{"d_model": 96, "experts_per_token": 2, "d_expert": 64, "d_shared_expert": 64, "moe_layers": [0, 1, 2, 3, 4, 5, 6, 7, 8, 9, 10, 11], "router_score": "softmax", "vocab_size": 8192, "lr": 0.00342, "beta1": 0.9, "batch_tokens": [16384, 32768, 65536], "seq_len": 1024, "steps": 7982, "dataset": "wikipedia_en"}
Below are experts of layer 5 (counted from 0) of a mixture-of-experts language model. Rows are named router (the router's row for the expert), up (a neuron's input weights, with its number), down (a neuron's output weights, with its number) and show model dimensions 0-95. Each number is 500 + 40 x the weight over its row's rms, rounded and kept within 0 to 999. Numbers have three digits each.
After each expert's rows: "comes before" lists some tokens at least twice as common just after its tokens as in all text; "gets" lists some tokens that make up at least twice as much of what it gets as of all text. This comes from a sample of Wikipedia text that the model never trained on. Tokens count by the router's weight.

# expert 2
router:529476571485551521556447478456483442500553515463449497523553514532607538521512470480511539438501499531561544476499458497520539503439455569464503486450523619479531470536521492502433522507466503479454542545534488550577513474524428505536518494452566478507529488473542509551472480561499533424
up25:518495474489527487545474438544435439435475532453565554465471513495505575484486499503506489560591450588472460530489549543584478501505513561501497570541510513541457502456516500441511480443487450457554503500488403506513480469502496525508431481539500414489550480423550508496504500457513503443
down25:529484562507450484486495483504612536470433513499490494496469535467489474484473515492498551473571491559481525490497476493470516487558462470581487510479501502482442586498456398399478503496517527499514493485477490494534441505474537461547549551452512520465507498545543553592580586477547433514
up26:532496485509500524539504531519499487532519537519507500556467460492439520640471560445447475463545507529486549524431482490545505478489582509460545530444495570531471524468471490557523495520485468414487566578529471528506468531604515524496510488542426541535474507518415480553487529484546532517
down26:607532574515528501488527488472541469481526512481467497467560530482508455509621478517563452503529532424503492498533478484482556486484535472468444465499471509550465461525487545519471569550621552545488539499457428462493474516486512549514512507536487492465552476489533534423544517525460458573
up27:516506518589513510495508446550466524434495529497635526499469517453454464451455558495502431515520485524483515586525509529478438394474457442478471500510512419464553515445502499498468558503473537513481440521552467490506479576557483446435521535501527502428481478491497519510465506537464528478
down27:544450492540482507380551539537478507546483532521541480420534459500458461572459454493454532511537465470533471452458496526503535521522456536548502501509521519563470421464496464478588476485569551517545510482430475464490506526482563469556485562573452494549560485524496488443566512478519492468
up28:542546496475542495540483487513456471545495510492477532541513381429502525499475507498480508455493526602525550471589503504516486485483510490511499502521528474536590456571463483479507593464554520493531533526447507519518475439528469496466473497484536546461508416454478392484485493509509604558
down28:476515503381476475541611515514552539481521450488515496477520478461529534577432530429549499490439512485479488443482489507394446479534489581470501506471498519524509551467493533527500561440456454465510494435479560449473549473478535524490514482427553512525434499476487483432514520509517459502
up29:520494492469493494482437514496492511486438534484585469449484532478463497531411492447532493529442505555462505509510628401506472541461488511552508526490509555508568495395536456486393548521511457485487518546492480492502510556560441535506488482446497463478501416511506504516497506503436458505
down29:507532574447501451559448485429522430577511521491580528560487489538459399533524481533523510498482489495453473515490518452487586529577508509520520519570472459520472471461456476511512562556523481490453528427466486517473500454507503503492558500446416471525544470527415526571512479530500484470
up30:584473510532540456475469494497501525537516520559487539528459513452522511559436541456503506501512501530530525496496533496545453594529427493553493490423486544496506503492488581542487560563491560528535473570475494468417432526420486515581524506506514514450505500492407571513550549445501488521
down30:459491548371470481538597483512473516483473547494471585506558463483540508498475567456481557418475488526459518498487448540474428455541474527528477539556492446536505492456465515473484480497455486439540535561514517508482612493454533522495520501479462534548514495519501545477553552474452535546
up31:545541503498511504467542471550503432481511485498486449489513408457534511450461495454446416455447449530454534475502572518459548492463542477509535499483550551557522464506584501464511549446570441510424533585509497492492484446423514457473502469511552469574515516507523461509538518453449548493
down31:517471496491459485472603486479504464508501453522510502462468512480470498487485509441400444537483563571459496505556472516536524451513514523449570468479541477468506539458535545457586496493459584470481469614544468534462487497537467510487469505478478540421443520403487533499486539453513539532
up32:522594522527485556533572521468535427449521474498484461484545559535483469485413510467514482525618475562567550467525499535469511479478472453478457518504501450548548505420531526505515512553499498454475454569552502462527512509465454440507523505546517468554446463505494457531561476496421521479
down32:450501477440534489545462502521484505454541459536519491464451521486438594506483550488506554443476521433546485569424525541456450446509458505500487491509561459596504561517517538582495467450437467441517499460558476512501524589476490539465525463505513462535540544528479519495482493588501517452
up33:469466419559476541457537457560509478489416526480509509460497534532490449550538527532561476565400472469500471507448469466469513521506540475491583520465493481520515530483552497536476487511497449475515448567433517419451506489454450526503432438498502485490528610493433465535486502468438494490
down33:431467503474503485486525497529468546473472506462520533467505530491438491490552509505500501487519526421557443482448501415499458471488523569466471448532464587467553517569504495546501504475529457491538506467522498446445469522500486448558487531468575502503414543529515637553417519535549490496
up34:581446469500560446527483447527533521484494445607511508555466461423517574537522535499530554507519580478484493507495448463459469538448502439532453592416501509485483522492460435531457482484484531421524522505497453527514470551472514475484466573557473444476498520523494499472538450542462492507
down34:530559602497480490497488471486558484464416449489486498521510515489518438464547558497518444512505513397469509454420537505509523513518456502562540505480450457465429526601463480474527572492500503551470529518523458527404525477481525432514514526520462460508453516486499492517474555436476445445
comes before: " the", "|", "==", "-", "===", "==\n"
gets: " of", "-", "|", "==", " |", " and"

# expert 15
router:536585484450507509525560500473513530521422478518506492510468419474445487492494461489481514497538540544573498479535519457519531478469457468501490544494531560564496455545492491531499548470503536485507480474451486565484531463511609393473537500558486536510591501457537530534618464452475473475
up28:503557469486465553488477459534523546498434482563484558570510515479472529535506532433499495505435487542513517412538492503445478509505522539434501465387485567514559471571567468573474503533515525533513476426486458468487520454446487549482500544491435478545508560495500428532501532538474443535
down28:495534542510507464564549572530534445507485491507505445451539447522485473537530419513550504493465414535465563481427475530501469456524606541434470534433495457522558441481506486556508504475525464517523464523452481552558559570520522501480517517413482473515534489472516476482537554502506421496
up29:537450380535531509501496447499426596565453516473505516476527512566428431536547539531518475496416451479552465501588550512487488513532476428536446440502508519461461519527487468534510485517472474543522553516548478487539499504451473519575463526535535478519527449521504462539513448505494448491
down29:482515550474565545484505477520470479567496428480578580533432494485551513481522553575466512505422471461568502531403521480490530505500491522462502437489491532510453472450521474479431476463440479478451513560536465455552456492507463537491490489552491475498562545469555473467547451567458453459
up30:484396488504494508453519522515511469516478576579531545536501506546517502455554506452496472489481565486438519467498570556544488493551492525459548546480521472520439450524407554506534564540525540504519516514508436455443501553493476549496553587559562486459500506576495564530532485463479486460
down30:461547471594466509440430466502490500539432528469473511496454534477494501566445489547503490575471511517514493437529547460488429487533504572490543495571504483505438483539579486509496447430532450500512507528447454486522527517481420550462437472482497447466548550428513425442514486477521477516
up31:561508480476562504511412416477516492522433476505475487499460505507575494455482500489559451486469545476441546464517547459481531495432462516540488526542545530446499485490535479553470506526595388516489454493487420547496508519487480456500482395477441478417476501544494453527481450501479498525
down31:503487547455464481520529586508486515539539510513525475565534423515490510564520536449467539390461526485470493533570457541510499468546495441468464492601485493469497566424536481570487488554493507493501529432504513485485538465546524505417509482437464505562512482454484483554500486469588521543
up32:517532586497497428538487548439504487498540523409545474543576529485545492475520502457539479509504543532512487545530523486561525473554532519441486532520550440441580553523526581520465569435552426453551530493467455516454463489455475499489501482504507439506535457455510510422534469511521540534
down32:621472559571454510545525442544508513485451563461505451519499535530507444532507497520478537512545493600552508479543503433482485452577445448465453574515531554470551482544566490555426519513513523547513525544523541537507487566492550516534500486513558497487520494521537514441468473475523473501
up33:547487469582541449523507423496518562434459510483465513453560438479540524444483487437535515478495468499450542450529477486459509561442469534450523440426490544509479492555501481568554541548528556469547555562530527552508425481417507528484510524470461530521482454548470493497479548508541537495
down33:470505458489535513543496504523467500545506496573468476490491452470516449507528551562618551502518499512523467504454489555537446508460576582468522481556438489470493532491525470483529456482418552497463509548521504497570503534565519430520589573483549528462542491564531528451464553488556495504
up34:564460445516428587502559468538510470494500530482526504462439509501476415583514518539472483484500529518524589463541457557493425417441495502526575535431519431503494492447511515561440491473528463529449454501502465501539521533434483468558493474431488502540485488528511531489517541537483498553
down34:554457452486552484520449441560449508452425453527439552450556447544399502474550519528500490483488422520522492520560545465545459494455467441500535493466509517461506455582464528481446479537533483593483480522505497499529504460461589457529489489569536535486458460490511518542499470466523514465
up35:505483450454510531539481473494463489551473443437464488531492556449537431441498549564557508557522493550496494471496400448490463473472470585488494519467537533501489512427492500516455498557489511527502500466570423473524522472442501508565541444527513492488410520578501530471568510481459449564
down35:550499501606491514439555442409532519461441489483443571459523565484549531461479495564496424485489479522492520492473515486479564479508466515474485482466501574491520448493520488496494492551527500501490436503463496524508483433474482535543459498511524547491575516502574540593509544570468535404
up36:525542477532453487487504479423523408521459421593474580520447475484514520500520475529432559509534501509469519515482430511439503461485488459559523546442480508469504498535544478453506530538572517534475478565441524455519536488529475496502414535475575531537509425513485507497490494583498577473
down36:561501487487455524400458510523564535505525471474542553507476437502425488445488555523418426484489568548492420487466434472438515533394529497498471516507484477495471496518471470502499515554536545533468445588496571481493493547520506538541456534547511558527487537549562541484482506513495522492
up37:540477572504567540533444466459479503525482482488565449419512462516474568525516508453575517455559560543496518442443528490523544512520459529517427519516506475549460461494515518449480495551551563532551489515539447407523465470496526464513540496480472504514475491448454494477477561452501622506
down37:517469466465510532467516553399540482437541540487470497501540543513538474522451547522479558478491400503496504558504495509466523562533530475465491528561520448491493481555435498411469467515494446521456540502438527478471487455524526495580507481478496524468435412491475366504463492546521491495
comes before: " ", " |", "–", ")", " —", ")\n"
gets: " |", ";", "6", "–", "1", "4"

# expert 14
router:481486454468562505499503476502501424541473477435482467548496558545524430491448494465496509511465476485502543472484489501499488419531575498555496517451526460518452453491514537510443451452471482550487466549588543376456503554497434436538471506492491529544547523504497406543559543491539528481
up51:516411498494461454573428476487450572470566480502517594526460513482601483497514498443468485537491520445485443473539482559552497444418458499448495494521530484535511541540546522487553518517506447493518483538500523465475489537450512476540529488400517557565482589508500537475539534509518501482
down51:485547489467546534504563515487487488503554471514460498543522541523514484568464528544490503446517486513503551516529569487527482517566537556539611457526528481539473492522455480533534559454467518457470490457562501481544524424526512509441538577496463404528424400455509518474547517525435477463
up52:552502482505560500610485446460465461444553519505522567417452501462520531526572520418508509421492505488512483470536531477512528485528421525442537538587507459514478507465481432419472501509494540486465552548488514498549495561456429553511487450480537545496541538496491454527495459498510490448
down52:379467532498516506569480474490441498527500454490550482483505570510388562524543498437485539528473432440489459489485548490496523522510475525541498474450533503544495468599386499498586438507440515551507490547499577485474494537501486509517465539514500525501526516520488471551496526553472461508
up53:562575551649511492524485492448498495499544430505526538510513521547480460476454451461428497462556496533451497527513517473427436504495505579480432531523467525509484521466513512495480543492528503473476449515512487574577501459481532541515504484474535540531479509437456495507414472511411475542
down53:551484597486505430478513461489597466517439474474487461489509496528522436455507513524405542534518499442507496538465451538470496572482533421552462509515478502436477535467584489471492553493536504468490471536538500476468472426608489530565479491543537465461544503513512495551545498478461458465
up54:518536486507404453472509492547420540504454477493540543532506508514561525538532497473421455437386559473544494495522463509438472466526511532417482477535511482474514494528487524451411515520525482519450467469493468497483512536485462503454524487464514464504526546460397413479584512458468500463
down54:453419502465519488545546571493467504488489449533543449486486533403449457464416518489523547460506499552475486508546438552474545482468478534487454526475504467419534516454422509512531471568444460551544513454475526520519578531561503501535495529578455491483545517479523490570543555470493477513
up55:500574469437523521528479502490495567482455468466492488557466545471460445505480523486522496491489559547477507447503583475448519535446495536535480599536526472470459485498506494537454546550522427445435473504552439490578575398510526531550566488541533515535468550463536482546481541521485475481
down55:417488526592475515483441465445555470546449438489483521496491565461490517551546481542520443507521544509542457480454494432546449497532474436512452525451462448530483477462474518504517496505514543517401447562570544474496551562493502477550521464514457494503533499533514588550441494567508485501
up56:512553554480437482504473522522446424434524474482578453480516489468508476515524512416522439493567549514474448592505546458549513461482518515518541479549513473470478508448456509491498480531532438450506553615459534508469436501483483510496525521466509452478480466477479424406519513493518571546
down56:412443537407527504476515511485495472471515488465507477450517520505483546450550469502519489501579522439479539470480537456520556544493476484527522438559455573480464528518482490443548523481465552494492535512382468602548465513457546490517447481550431535489543477469496468468533472563463539531
up57:552567495526514477465480461525468461523473506562518470495524445470520524457523480565588483434539473534465437522459469501480455572513490478499492555515496571573493515518556423499554492470489530464501436505465472565542546550558505444465522418535519443456456485486440498487472503562496591515
down57:576567467512438489491533439424538545461420485546468485521519490540514539485509447512505476522574484461427447545509499540397476428431463511494519544475486547532560559502596592504490518512502501457499543530492505518498471488484509460425454547473491489477539509521534484531462522559471526502
up58:534529488482518427491521513553427513497490571448496514429542413512502505532508432441511441507535503595534532441502506485495465538477474542467451565495491492521465503442455494478509505545445515459594465455535461537512528449479470434519486458591566456560552554486501547521510510543509500500
down58:575544567489491474520555506423516491513407496527511553571427502478522435549501527532469477491477473519511476525530450505468482461463524498457503427504444447525415507481543475450457496463556503490627509497494489535433477461541439491453549483531539483527494492523471556547488446512560463502
up59:512540465506502542471503478495489513465445514556523515594492529497506467547545575434486490552426477514539520477500495468483522464450509481505547497511485465502499533532508514483422547463614519503485503495560505551492456411462406602473560484558485499493432556490435469464492522530483534435
down59:466466544397564537554417529566479493533483445511457530505510472515498509475485511484512518400501444466537472538470487455577486494469526551530506508490498464535474477491447479482437560486530593534469523529422581522543474539479556489486570506503451456499533452512444448508546495518537541458
up60:507466481506446493490506473462535507528468492507480486504510427488479465541542475418453505458496456475544503448460453515506517488543502451529530544441463506474535544438533493537469492492595548406406613568514467545527444483534572481452484433516455453440524485476429517512516506478521464503
down60:585554523567412472415417462481538564529473545554446489479498509460467487507536515518487466485460514421494468537543451463477467494559441512481465416493472513586465476484498487450478511565495512572502497549533498496489503500537523454495446430524466422500489492545533513509427493538542513499
comes before: " a", " the", " to", " in", " by", " as"
gets: " was", " is", " were", "ed", " are", " as"

# expert 4
router:479441469423451537483543448457528471485536489480510507458492442474561517486542546464514492446509485464460442473489455483515490478492508530501479566523507479558439508430500530440552481473527446410511474521454504468547510502408477528391507588433506451460498520445515535551502482490431447476
up28:480539537519478545475556466585470505407490457483531437520452484407470523468530535547496529534460581523539536473532570456442491493506516525527503527563531429515478529471549506492514516484546529565505535461449535484489431499469468579491474443519458462426515504504467493469550521553485419533
down28:480498542452608433553469450543540471474449534564570459527585500505508522501444493573462491590479493510497524480452475520556529461453544486506458484499453461467456506488479482530446437495503583480461558533517483494464547544556475495487496468510476504566555432489448521513573517523474519482
up29:537450512485492574507548437543496471460451572505499515534515507585458439496498534473537552546562514470477387436531439476489566495529491483520482519517483547519553535531540492521448446547541513453500507450569443451437471514476528498419526503539484520476477475526513511477550466517512475401
down29:494553481526457445531520485393499458582468544471472523518505559539533542539501486520468524492526535553478498511509463516543442534549492518533509485489522512466494480502533566496483525522564455513537550489554513588481529486502536484575481475503516579520448492471341478514521560495419487542
up30:516503545492504488565504427494456514460490473580546522511466462494482522581537512554481524511482485515433501528492528451496489520489467490543513565509463424468582575534488414559522435517565489479426476477516524553489535542441465480547508459440477417483465522466450492477409541548486488487
down30:542438611548476436484492580505539435466518491497520425501536514528548543515524545473570524506507486492603432520466492491511565509520549485466488457463450534438489515463505441534505516532521494520542505525491509499450479510566419533483510468459536484502512527462444458513400466560500527549
up31:529491466475515534442462460408497504513515508532527488522464473511532539444450439556527483522509517525481512476508492515542531478548457528570576497503443520468603506455547494559456465508615479506489473559577535523542544553468511500472515497425431513559435503499489506424462527502482546546
down31:552535557569475422416539428523485492441518516532513466488407474474478490475532519444482481531478505507486485539566579464508538496504557449507529496535473501521483541429457466501439526489471501521537537519389495482460523494523526526501507571563540523412544428526454527474473515531540459504
up32:470581461552423430447459511516515420532459528487516494461485552446519497601459511510472499498485556500437534473470540520521417461506452535499527475523529525487520583468522488535479452477469479454499489529527487461500597430502514481518516503593444489476490507552502468491532532569539457570
down32:417588531561515511457487601503555491492454508497505544546476480538491559505504493484445477469477545555556584515516559491516464462509560549527497528444503528470521527553473450535418509463447522480512553514478508545515456472483410502538429398503495475557521530496543525487476534481502534479
up33:470467416513586477511561545465497613520427505556482522509498468512472515510487487559503501527535549493523519548529551507496492440544485469535487457525575471559479488580446547521496579455512447516565514560512472499534490514483562473473510509548481470515483402483510435472554565467538497492
down33:503491447524481499462531468501481513551530540478496464499499524550544496456562483527560470499424511531487535451491491516458470518490571498474533453540497529539497485495438499458478514421553455466454511536509410540546542536500541562452500454403499544380452500473579498536412503544464503471
up34:475509469543557434535547506560507468460500491490517400534491436490540540577557475476456497510532434448470495452510441543498415526513541523528448516593507485499483426457499491524549578518534544457476541503526523490495502507486481437554476510532541538452513545496477504555585486543564506547
down34:476520439472514433432495495498533425576443433527543443392531533500486520597499487487461455515457529534433483525518459519547549537556524464508513543522498479474443479431436519517491563511481526538477518461504569488538459450516491507479479524476487451467485543519587557507507442504456477517
up35:558471462469462435526511530495523487404509542519464522491528457517565507485511654454524446551487514491468444502528532517487441463531479504440437499477528548466516531450468452493513496474547500528547532502470545489506455457519482438489491555409530543518515424525480505534584502505457510444
down35:496568465493605491467522463520493460496488478537490474441519452525532455484482436557477432473507489511495515533465480510571492578525470530596518506505493479503546480523547592515510453488402475525556517495507552464482588506476495438465546534508496496475488507522402526465512506533606482475
up36:530512503534522520498483480458530494442539530496503489520528492545487558526499462516519451461502483489482521556476457440494498476510520456505525555462539501517511556499549477525515535476599524458413463566507416485544483510581446551448441498450525538577582508509439475520399505574488573457
down36:528498553574527518501538503514458521526462502505509571503534472475494470483531517523569466470515460488439467555445501455500540511377436435524488470487490528540499452570488540553556456498517483479479473439477466481526451493489522489521447508488534437592594515493501560539486576570495504430
up37:502500513478473520511456500477504472517552463441467625510511434501557497432490498443516560504493548543443509502519559513538464445516482572476548534421489500515443513499504484477495437512513489559563453453492468560416521445487443539489423514480507493457456444445469476423471495487447466525
down37:480495524492475529509491470453516513543501564463595466468492499479534409502513512446526480489527462480578428498510547485427520475550508544451514475475549501549570533452478461490591489439507497634471507539427488493447523458483500522542494503528465571449473491498467463534507505565504484440
comes before: "20", "19", "18", "–", "10", "12"
gets: " ", "20", "19", " (", "–", "18"

# expert 12
router:478463533512484433548545456455493514428442491466495498492444516454445497437481524476534527511508381540439513480488479504466513488494536484487598441482468540485499530430474500587551497504502453461521547561458479479479459569432440452525509448481451459505523456532493532426518506468455458541
up28:510464449507516517526454445494545444490453511538462543487528528491534462490519495508499455463492509479468597565502549506529444561487526510532600587420436475498475510544578497524510493491533567488464495507458447451462477500486477503549466481532466589482537523501401602530539496516496532488
down28:488524507573506548505478540498443579562489474485500501466527505491551505483450552505492478438527482563495529507460428552436445472451429557483447448496439534462542487440493537481591434470446498523448503542522382472497490512518480485444502525433538506505542508501450560478520560506513490519
up29:495473475492429528538523515500503518533525529458534538528542523483569482428443514507424512533454560497499435497480491486557410429536542485537504511514452490462557577527477458478536477499459490488477511526544455524525461553445506518553496489521520565528528557602552504484525386532468505434
down29:491529434496520506535445460516514517534599497473549493496539514499565476405485486500515472496479565543549456493465564571468426485457519483501408496455511507489442585551501524446488502472493530530491503586516472500479549532424516561543567452546466517538501511537535485492496461508417500457
up30:486560477451543557519479535527505478444487412578524465588502414454486465542531506530468535416476507496557490479512477495480509443479540579490424530480543546593524550550487539560515520492520479459462487484470507496481434454574501501505434493434477513501448487482525529453451497480475461517
down30:488551449527518505597464494455475592480478558489502487472529489541468525438484547500484518521424543527420467497506518485470458538520508486482578448517492481466538567519506511484522456518488473471506504554441469516475471578412628507550499510497495473462495544534488607453487480529520472536
up31:482525477583472497500387570579473534475471488521520523505487510461474473530527520505505496532507414498518555523478532523479513435471469558454427510575505536529454463533516503460564500504573518519562438588507482431547570525439485502463489533482551511492535534539502496531507556470442481559
down31:474587547527534517512541531591497488526488505511532498540459559447491480495518486497520489482534522452417486530539574590411542516485446399527494485522533483503492559559563466501501472481551463461527509540477475449540492478506588484425505473477511492493534499518563550438458457432479496519
up32:506456528555524470459457575562467533610553510498565459430507461466552496465550529552571481531587491519475475485531455498486494449495510491512490496422484533541542534486506533509449545499547489453608475517491535499540453493443498568490480489495514431470423493494490465468462481501450473545
down32:396513541417578476523473496515460476501527461468452519500501485501472477499539418544529446459527542467555494442563544454478457507609529510472501558527458474471414527533496565437486522454524543498449518536430523518500485507453502521537511556540465537502505445503428471536539492468498528527
up33:531473463487474519520506498539524531485504476484517518456520500473590502532461478509514526469495494597440525563521529522529524552463484492557433482476466500495515548487457525437417434559623424441455464539532454521472515464534479494558491476517543389491504497536514457472435479529476524443
down33:429462485496499520576470483555530457587492503503520499506550497523574549562441509552515486515452515511526436503520483511484457516486513520471420407489451448536467416480517551433466483502479516620504415502580522460498506440532465467502481528509501515533514495487501426527463521498524464454
up34:524496553512501459496507452451488568490496430547501512617526472501473436501484596502537529482463446469499478536502437488436515413504506537519519579525472517462536485493495508529533507507540522492558556545534549370501523527474451556603495450559531499491485478478503500491486529477484454492
down34:395478487439538524541494502520475499437530458524543504504519503536571553507476478535468448530496430531514510486512500510534530444487526480472503414449537436511493522459531509516426507472549467466551462440526422541505481467608449415455522559502552477518476540469524442429487510490469540479
up35:486487488455450481559597458492466445531501455502458488511547500499489516499494504551524518460513484549499522460539460467439416466602501496525516505532509464532443507484459487485542432551488520441490554555550499476462528580487486445471547499428510526470462499463485373490563413491493514496
down35:500461569541454491512462489469443467493529506501431478472464453520451498526474461537533446475533590484536458535515556434417513500600479553456500529584488542528441462464439497509500519500512448449497522563462505590519436494547544462521433504501519501464548455473486450479469492533450523502
up36:495528480506539572508469508522496510554466488513498460518577515526504466481567482468448484548572477501558486540524471508608443471568522512511534496520505492510466413549504514482539521422484617547474494514462554431470490490515606499448504542447492475495572463438500493529524524447534487493
down36:593535503586483477389436490551552570499478561522508421545447473469522566500496451485522532501531492561507500455494515514437505511447526499496514537469508521559575469469516452559492551505466503557543472436567428502468505466534477487479482463455518441493467513500530449458493520525534448527
up37:533484452585513514574521412470435501452412493479515491463475555560450536514523572535551486515511483499481530501491509463477500540546456457575512483468478506491511560530482446493503530535588559513525518514482454414430489524483448554546455516501489496491449491546430510497466491552426453535
down37:567535481523469570427486551481508498523529505465467478471478410456427558540525505509553456508505502422493503547479537488535486558518424529568529513489468549495494494486460474566493459562587468485568554493504558520448470472450517567520466474517487541466444477434562457493433496506480538490
comes before: " of", " was", " in", " is", " and", ".\n\n"
gets: " the", " a", " first", " The", "ation", " time"

# expert 9
router:553487556476585531539514544445481418533573502570451584532476461475572474553541510514504537492444475466512514473505473524509555539500530500486451473479506432516566470448549458555491473530489563455481564534451450485480484510516533578468514455480559510431464454470472460549454483491501531514
up15:505537432525434522492568505540542496502409465504505442555429495453505481507549485459536472587476530508485415474504464488446440466535482485535577523532551454504414509551506511571457470486509525441540483465519554445475490489456488534482495443469516432559542516456500472522508555446467484527
down15:468451586527554513539482513487520481589484449540501530475516513477585531473514558448454406483494429436509420494476565455500440524536474511500519441551504462512449464489512454487516483499444563490580464498518442492492486511477554521524542474433570464485476499520527512559512488460495420532
up16:542535500596492521484555439537503490458502439508534529494461428554529529446517533475506466445543570472474471528444480527560439518503427507508505553492497473535473511519495496551398472516503472512549486577545435435491522466452452468469456551480495534524529450466541491472598488518514428488
down16:516514550525490472497490564473613511428496460517520399495550456456489546481543539494510497510484417544484490472456528545411489517540486521453502516556518515520485518498459473492488624543488460511489463474451509425511453470558479485532477454551485445471480518506523496532569488407530519461
up17:530439552552480512546568490543566509492494472417515477548547535500518434448417541507538472508512505517455470500489413496470430541542542501497538585517470541498567565537507497522518470576491509493537498505532514536484607500501426496486466511430504493545482547501452484492510509449508448572
down17:490534549528590490424488501525470424514538440487484503467504522464459535429525531532559455498535501461484485470539524478504530509456533481506491497584506487589514504500525492517472493494503502524520485420478505474566376502517521545565519528526623500447493443460565440498539506552461496470
up18:484501480517486482449498515472452538381426528534504539534510489451480514530542497426468475583486531547517462507535479498488496471493496496452460526537511520514588573473564540571510499525557419450525510510550430515560532480449472533584457468540465491485529518472479489473568547461455555472
down18:498510507538512520486465484525539492563464545586490446539561503450518429530525523486458592463535409554559506539491466540509580526458496549476509414453465497514501530462513484479478497541450487499568458563468460540475569512514526453444458557541456504431528476518435535498504530463454519505
up19:521484522530504510543474480546480499541422536531502564489452523494462556494519503420535485495472434559525552475520541542518435475451484492557420467510533508438490475515526461471565505509592492572509538481503515464472517458471490435537548512601511562454561431484463431535493551487493480553
down19:448557432483569473507487588457532515469511455454532517477473477497469624468559519564534489459485482507495509530531459484507507464505481489467604493476541569556541547522524558563474539510491487449515480464463450473427557554562563446463523477530499507530485511484564516510519558530488476489
up20:523494500523513516542465458486517473479479496411483540484541461523534498492464486540560507528465421520487528518554494486387528484452534499532566587518546523471494522475534461507500503437495531431461462525532498420411495524532418457434508505433497563472532513489487500430466547497533594493
down20:468553580467524509462549508482565476433542503510577531505480500496467443494514489512555517498509546461484485491537543462594518529444534489501453551463389448492448507501490484515451447520513521503484535470529527473518470539584500474559499458531573465515465483475445452408539517459546548432
up21:480507487518501434567517434513423443548503498472487539483566487461485451472518560487500526543474522451441526500533569517467531487612568515537568471548474425501500545436489513497453498497455543463599526476485516448480479537435505488523556498507522505428431483500499504467534483475554554533
down21:421439561506524539509546420479521481557459488486528473527507541513596520483486500464446436500541515531506506503474487551520451489517528452460452529468476502561528486467467512500519462495526483439549529419574437463534548508471535464489484511428544489567467557454479563449535589488494539559
up22:554583501514495478478542507473497457521437550518474520550432483507513580499451482547457505547524489671507545487534523449508506509442512508535528497554559519524493488537517532570429555503561492487522539526505514568468510461520577561590482484513507461540507484519535497513525499489464466499
down22:465564530422500509520525466441521542475540478562502602510543561595533494547506547527483511459496509433447490481520498477494498449472538496438469444448541552537571527519420534488527553499499525450549467484498490454505505544469404488573479570486511547533478456526497472508522488547548535514
up23:514536491518440546517498502535496527454512553498526547536447526541533530516496490433518487460546412506497478560483563469472499520518407515462535441521529565493528511508548492480484449508508436581433508596480488463455417495526433507435495459517492459513505544483440446463483453549552525572
down23:545548579536475480571545489441464479430496548561474435519512431477509421481535512520491560512528551546499473552509524446475499503505499495500436553480522517476463525517423461449459472507498549537503530543498434446441460605454588503486436498559529510469493506530489523521493546462479545510
up24:521507455454496479497499449473542497490422517548545481533454410534504496458418485463520473523517474597524493502511537490525472474549492530455558520497430540521495491552444534527529510499491518499529416545542497561512588549492541431514510495482504568598576523458561574482487533503533533503
down24:484442547496419476490526491485470559437462494494572432495526533498523424431484568470483473502506513494557465551450444473538492516501500584497491484511446499525475445497448489477474514518502549436527521520545493496464609522518508479586530491452575555609540510455436513481530508508516490508
comes before: "-", "|", " The", "==", "The", " In"
gets: "\n", " |\n", ".", "-", ")\n", ".\n\n"